Experts of a small language model.
Size: width 320, vocabulary 8192, 77.1M parameters.
Below are experts of layer 3 (counted from 0) of a mixture-of-experts language model. Rows are named router (the router's row for the expert), gate (a neuron's input weights, with its number), up (a neuron's input weights, with its number) and show model dimensions 128-191. Each number is 200 + 40 x the weight over its row's rms, rounded and kept within 0 to 999.
After each expert's rows: a language model's description of what the expert responds to. This comes from a sample of Wikipedia text that the model never trained on.

# expert 58
router,161,244,212,217,264,139,250,182,226,236,178,149,210,200,197,179,190,141,107,264,253,176,157,181,194,250,167,266,257,166,130,275,161,161,150,184,197,213,199,206,166,184,171,164,171,204,177,192,207,238,242,253,221,166,120,194,160,187,237,219,262,187,147,198
gate0,121,204,216,196,210,207,183,249,181,206,244,230,240,188,180,291,220,187,248,197,166,170,218,194,215,242,168,240,218,162,159,162,237,214,207,188,177,208,234,156,175,197,116,150,156,190,154,203,124,204,206,213,207,132,240,225,181,177,226,228,212,188,220,184
up0,215,221,291,210,174,148,257,194,172,197,198,221,190,173,180,250,227,229,154,221,225,165,154,225,238,202,157,203,205,213,209,229,259,180,186,220,249,267,193,183,243,186,237,254,203,233,155,239,213,127,192,157,205,218,209,184,188,172,233,169,258,220,173,269
What it handles: Past participles after was or be, like located, included, changed, plus -ed endings, million, and digits inside numbers.

# expert 43
router,151,127,195,166,181,255,232,175,226,189,161,264,202,260,227,177,124,222,179,200,151,208,238,258,234,282,228,227,139,188,233,252,195,165,117,215,110,231,162,231,151,197,233,158,253,211,186,135,224,117,225,210,212,157,155,222,169,182,179,181,226,244,184,194
gate0,141,211,201,245,161,175,174,242,190,207,212,203,250,248,168,210,271,208,173,186,149,187,225,191,174,251,184,231,189,106,117,155,237,164,236,145,165,226,167,166,192,151,176,203,159,218,114,256,188,153,233,197,193,167,186,226,237,171,196,192,160,198,168,153
up0,154,217,233,213,159,129,213,273,189,213,230,191,196,184,222,158,211,238,140,182,163,150,201,184,150,226,120,150,169,167,136,171,278,174,205,156,183,194,219,213,259,192,212,210,228,237,117,250,193,132,187,190,199,244,176,215,172,191,208,149,267,211,150,204
What it handles: Middle syllables like na, ma, va inside words (gymnasium, analyst) and the first digit of numbers in tables.

# expert 36
router,171,214,220,172,201,211,226,214,257,219,301,154,250,236,227,249,257,199,239,140,146,254,257,187,208,223,178,284,161,193,197,219,197,269,182,235,162,240,200,115,179,245,175,189,287,146,217,181,196,253,178,160,170,142,244,172,160,186,229,254,253,205,173,176
gate0,120,173,157,229,200,246,199,233,186,267,211,233,190,177,202,205,273,201,254,196,161,189,245,168,215,225,211,244,219,190,145,184,239,188,208,153,172,188,214,188,180,233,195,207,205,162,144,202,182,189,262,198,176,226,173,227,194,122,188,212,231,147,202,148
up0,235,274,270,218,125,138,192,266,185,164,159,254,200,195,199,204,230,200,171,251,210,122,214,182,166,220,146,160,159,138,200,191,251,173,216,167,162,195,239,243,259,216,199,201,222,248,163,200,231,180,207,210,180,203,189,186,168,161,197,232,237,190,138,221
What it handles: Digits inside years and figures in tables, such as 2005, 1952, plus for after noted or known and evaluative adjectives like popular.

# expert 24
router,224,175,175,171,120,168,176,175,211,229,206,234,197,191,205,206,154,244,213,178,186,173,94,154,188,202,220,208,189,183,233,198,154,203,328,199,209,156,191,180,92,210,146,158,242,131,222,223,135,156,236,227,169,116,184,205,103,272,199,150,190,301,237,194
gate0,158,183,219,192,201,244,135,229,214,199,244,228,244,204,182,245,236,168,289,197,161,242,124,252,261,203,215,160,195,150,203,187,206,217,244,170,150,184,197,150,176,226,241,145,184,158,188,193,167,145,184,216,197,238,222,281,115,179,243,135,204,256,262,158
up0,192,223,262,188,151,175,150,284,162,223,255,230,210,159,195,231,173,233,244,245,192,203,207,233,234,204,218,170,183,145,198,157,234,187,218,211,195,193,192,164,271,256,204,158,181,255,155,232,180,166,214,164,194,258,188,218,220,212,202,122,224,218,202,253
What it handles: Spaces before years or numbers in dates and table cells, the after prepositions, and time nouns such as year, season, week.

# expert 53
router,237,205,191,179,196,177,266,240,239,201,213,223,147,171,214,182,164,153,238,210,205,193,167,133,207,258,140,170,194,179,190,195,244,198,205,214,239,220,262,183,182,210,247,148,236,212,210,112,185,158,186,198,230,229,240,264,170,193,191,178,258,279,230,213
gate0,129,224,193,233,201,240,185,193,170,164,220,227,219,207,162,269,291,165,250,127,186,243,206,224,253,250,174,212,207,174,140,195,218,231,198,197,225,189,211,152,213,224,238,179,168,180,165,260,171,163,237,256,248,202,158,189,203,115,177,147,201,244,217,113
up0,200,211,205,206,169,162,165,252,203,203,229,217,186,139,193,183,222,188,251,192,182,150,262,194,210,213,102,135,209,140,213,208,255,198,179,201,193,223,235,223,257,295,213,176,183,210,148,221,204,160,176,191,228,251,167,167,224,157,215,190,262,202,163,225
What it handles: Ordinals like first, second, third, last, and the to in date or year ranges, in sports seasons and tables.

# expert 61
router,193,232,257,275,187,191,144,198,213,158,219,191,170,179,156,231,188,235,220,202,219,165,163,189,263,205,224,231,255,235,231,137,218,168,252,239,274,231,226,193,128,215,231,181,179,135,223,210,223,172,179,249,184,186,148,164,171,224,296,197,211,182,216,257
gate0,179,168,211,215,187,200,166,192,207,200,197,209,229,237,157,210,211,177,271,182,167,199,175,262,285,204,149,201,201,149,177,199,234,149,278,241,134,265,220,130,272,170,191,215,182,158,170,238,216,188,146,192,201,177,160,221,203,148,227,133,231,154,207,171
up0,196,218,210,200,175,123,204,274,206,218,215,189,228,163,175,212,188,274,191,225,162,146,187,239,143,230,190,185,214,152,232,180,275,185,155,215,160,212,171,185,245,197,202,164,195,200,169,263,285,190,205,187,214,265,200,183,196,223,184,172,230,193,141,186
What it handles: Uppercase fragments and abbreviations in tables, such as MF, DF, USA, country codes, and letter pieces inside all-caps names like MESSENGER.

# expert 54
router,127,149,190,226,185,176,222,217,175,224,230,251,193,205,164,232,225,189,182,211,271,172,170,181,186,238,229,228,200,257,190,251,159,211,199,221,150,169,220,207,251,255,126,247,215,205,188,265,196,256,189,235,179,218,173,193,178,248,168,183,142,149,229,131
gate0,122,220,214,228,156,194,220,192,274,233,205,271,258,181,184,209,218,191,217,201,206,192,207,207,244,175,199,206,200,214,155,127,176,208,250,183,144,188,258,143,226,172,122,232,226,182,169,255,172,189,201,239,191,163,219,232,193,192,164,242,166,140,175,191
up0,222,203,247,214,168,114,181,279,154,194,222,213,157,163,199,174,185,262,153,203,232,131,233,240,197,188,206,170,151,202,175,156,183,206,208,156,173,227,204,153,270,195,227,236,165,247,144,295,219,202,129,186,202,269,184,128,188,193,204,212,214,229,160,235
What it handles: Words opening sentences or clauses in biographies, such as In, As, After, Although, When, later, moved, and numbers opening table rows.

# expert 31
router,139,222,162,185,123,131,225,238,195,189,220,247,184,191,160,201,246,212,187,238,140,190,209,173,244,252,194,226,170,242,219,248,139,181,135,164,122,177,193,252,255,212,248,218,241,241,178,194,256,201,173,153,256,182,119,144,194,216,212,173,167,199,177,228
gate0,156,179,196,231,203,224,200,221,181,161,192,231,198,241,173,234,217,226,222,214,184,205,166,125,254,252,194,172,216,134,182,238,207,225,230,182,202,220,235,183,194,199,162,102,149,190,121,151,130,132,182,216,207,203,197,195,201,161,161,182,188,159,230,147
up0,121,229,261,175,186,128,225,241,202,243,218,190,173,146,185,165,246,277,191,145,216,135,241,245,157,199,129,153,182,165,228,166,237,199,256,226,139,189,221,201,293,230,191,176,224,252,140,250,192,152,200,164,218,226,194,152,176,201,212,189,231,173,132,219
What it handles: Main verbs right after a sentence subject, such as was, were, has, are, and sentence-initial He or I.

# expert 41
router,217,230,273,203,194,182,170,226,199,163,156,195,136,167,221,200,178,262,177,190,243,209,234,245,214,296,192,267,149,263,216,123,204,309,261,182,193,194,206,218,204,265,145,257,163,197,185,204,195,176,233,170,250,139,242,282,107,216,161,211,145,287,258,193
gate0,107,210,223,221,155,204,224,232,161,182,257,195,203,183,164,316,224,212,226,211,224,113,196,194,219,216,171,189,206,190,230,118,217,224,227,161,196,222,183,184,259,173,127,215,212,135,186,239,164,180,214,161,194,198,259,141,167,167,168,135,186,182,199,193
up0,162,231,247,210,133,184,256,266,178,219,203,234,210,146,203,234,145,241,154,179,162,86,203,201,205,191,189,186,198,225,238,156,233,199,263,194,234,237,246,183,246,173,155,170,198,196,110,281,209,133,194,102,205,218,190,122,240,218,204,214,208,172,140,221
What it handles: Sentence-initial words like They, These, His, After, Despite, the word also, and dashes beginning bulleted list items.

# expert 8
router,234,141,176,195,137,176,263,207,207,153,178,312,239,216,194,189,220,203,242,166,304,187,172,230,229,239,200,242,157,266,199,161,256,171,199,108,273,165,210,182,146,174,283,204,202,132,171,198,264,241,148,194,237,200,184,166,205,245,206,193,181,229,236,204
gate0,160,189,157,218,195,198,163,170,185,164,130,228,183,229,192,219,235,170,232,208,222,226,201,218,248,221,169,199,163,163,220,212,282,150,198,213,181,187,144,184,179,221,145,166,147,205,128,249,185,211,218,221,173,179,212,231,175,150,150,231,183,202,215,158
up0,187,217,231,256,111,106,169,261,238,217,133,208,112,164,219,192,255,194,179,178,228,120,221,181,236,196,150,212,229,165,289,185,153,156,230,217,122,224,201,183,287,222,214,206,241,242,157,226,192,147,150,227,162,214,183,145,196,147,196,213,226,187,133,174
What it handles: Commas, periods and closing quotes ending a phrase, plus table cell pipes between values, such as work, | X | or ".

# expert 16
router,235,142,172,119,231,289,244,217,186,240,223,155,208,174,177,217,221,237,195,183,213,214,188,207,251,231,176,158,136,157,229,265,160,310,150,187,211,139,157,229,243,159,171,246,176,176,175,192,154,195,205,156,242,230,181,225,170,161,145,136,145,153,216,225
gate0,134,141,197,264,172,200,136,217,184,150,202,198,252,211,147,259,188,154,241,211,128,145,225,203,175,238,197,188,251,107,158,195,172,169,241,233,192,175,183,222,206,198,135,228,154,197,205,175,147,225,201,196,231,183,190,240,151,160,185,162,197,143,194,173
up0,220,213,230,207,129,105,207,205,211,169,238,216,190,138,207,160,196,231,165,244,209,106,194,205,202,266,191,161,233,158,244,151,237,140,256,229,175,257,231,152,186,159,219,202,140,241,200,180,193,166,199,138,209,247,189,161,182,134,208,224,220,175,193,277
What it handles: Section-heading markers ==, ===, table row pipes and separators right after line breaks, and the first digit of day numbers or years.

# expert 49
router,226,202,219,214,192,255,188,193,161,194,198,233,207,246,204,228,180,213,190,225,231,187,182,178,202,209,257,198,250,164,281,196,218,198,197,189,220,145,166,225,211,257,236,191,161,166,231,195,235,219,152,254,137,170,127,319,146,254,179,141,197,221,229,159
gate0,105,187,181,213,187,176,249,155,188,152,126,208,224,199,173,260,232,180,251,208,244,220,229,208,287,188,222,179,187,140,219,193,169,174,243,125,194,212,145,164,187,158,158,170,187,254,190,214,165,218,224,263,176,176,197,240,179,135,162,257,163,162,223,159
up0,209,202,263,212,173,145,195,239,198,218,180,169,232,121,214,229,240,207,187,239,225,121,262,251,232,231,141,216,167,180,234,243,237,157,153,182,200,203,152,228,241,194,226,248,274,269,131,227,206,203,214,149,165,220,162,144,165,142,182,203,270,253,182,193
What it handles: Articles before measurements and number words or digits with units, such as an area of, two, five, cm, ft.

# expert 28
router,270,199,145,245,86,198,258,206,221,88,210,196,155,197,183,244,148,148,156,214,291,246,131,140,287,283,280,219,215,167,189,166,186,219,270,156,194,181,145,219,164,139,146,188,284,164,229,321,204,200,267,223,268,170,189,226,189,212,248,235,231,130,216,202
gate0,192,241,198,217,150,237,179,170,150,219,203,214,242,258,213,222,148,205,194,191,103,201,178,194,290,229,239,225,218,194,166,139,203,196,239,186,124,288,211,117,212,229,171,149,185,140,125,256,165,210,262,276,195,175,140,212,204,150,234,149,200,177,206,182
up0,130,235,236,199,176,116,209,241,226,267,219,202,197,153,203,201,240,223,162,205,169,153,226,181,201,182,159,159,241,227,253,195,261,181,178,195,184,154,233,253,274,162,236,228,198,271,133,213,233,164,138,131,206,183,213,160,167,231,171,214,236,202,159,178
What it handles: Opening syllables of surnames and foreign names after a first name, like Ne, Ko, Con, Fe, and list dashes or spaces in dated lists.

# expert 27
router,188,235,196,175,233,169,155,167,163,228,320,185,212,239,180,200,238,155,206,202,252,198,202,228,285,234,174,264,132,150,255,176,192,262,204,188,243,222,189,151,159,187,296,177,239,112,150,230,204,224,267,211,218,178,224,256,174,157,137,208,176,166,290,223
gate0,137,189,158,264,149,183,170,161,162,196,207,201,216,221,180,258,273,149,232,136,186,214,224,206,232,197,210,221,202,137,180,190,242,201,250,204,182,207,228,189,228,224,128,172,163,183,169,226,212,133,271,173,221,192,162,175,195,146,194,190,246,192,169,166
up0,194,252,220,214,184,152,203,208,253,216,208,195,167,139,176,178,218,210,139,286,257,166,198,180,194,183,144,191,214,172,214,191,270,151,188,202,202,258,248,176,258,264,196,201,185,236,173,206,264,105,164,180,167,221,177,176,211,196,236,221,204,240,188,193
What it handles: Adverbs like only, very, particularly, especially, plus mid-word syllables in names (Rizzo'li', lands'li'de) and table line breaks.

# expert 25
router,207,296,181,152,199,158,234,275,284,121,144,224,217,204,232,222,224,167,212,205,256,195,163,182,234,240,173,176,166,112,162,223,242,287,308,167,223,236,231,179,229,170,254,260,255,228,171,226,200,196,165,195,223,192,162,213,159,221,169,180,244,137,198,223
gate0,124,153,245,222,180,222,154,225,199,203,196,278,216,180,182,238,224,157,196,152,185,192,167,211,260,220,184,249,222,122,180,154,162,201,235,109,155,267,222,148,194,180,129,193,218,223,139,222,187,227,199,198,201,170,203,202,211,152,196,229,234,184,227,156
up0,180,147,250,186,167,142,179,238,226,282,224,230,178,165,204,243,185,180,138,201,192,149,204,223,183,221,161,195,210,165,218,155,212,232,204,117,204,221,276,191,220,181,178,200,227,284,131,233,215,282,183,150,236,181,207,152,183,194,222,232,278,189,161,209
What it handles: Tokens in sports tables and text, such as pipes, score digits, dashes and commas, and words like season, team, side, Tour.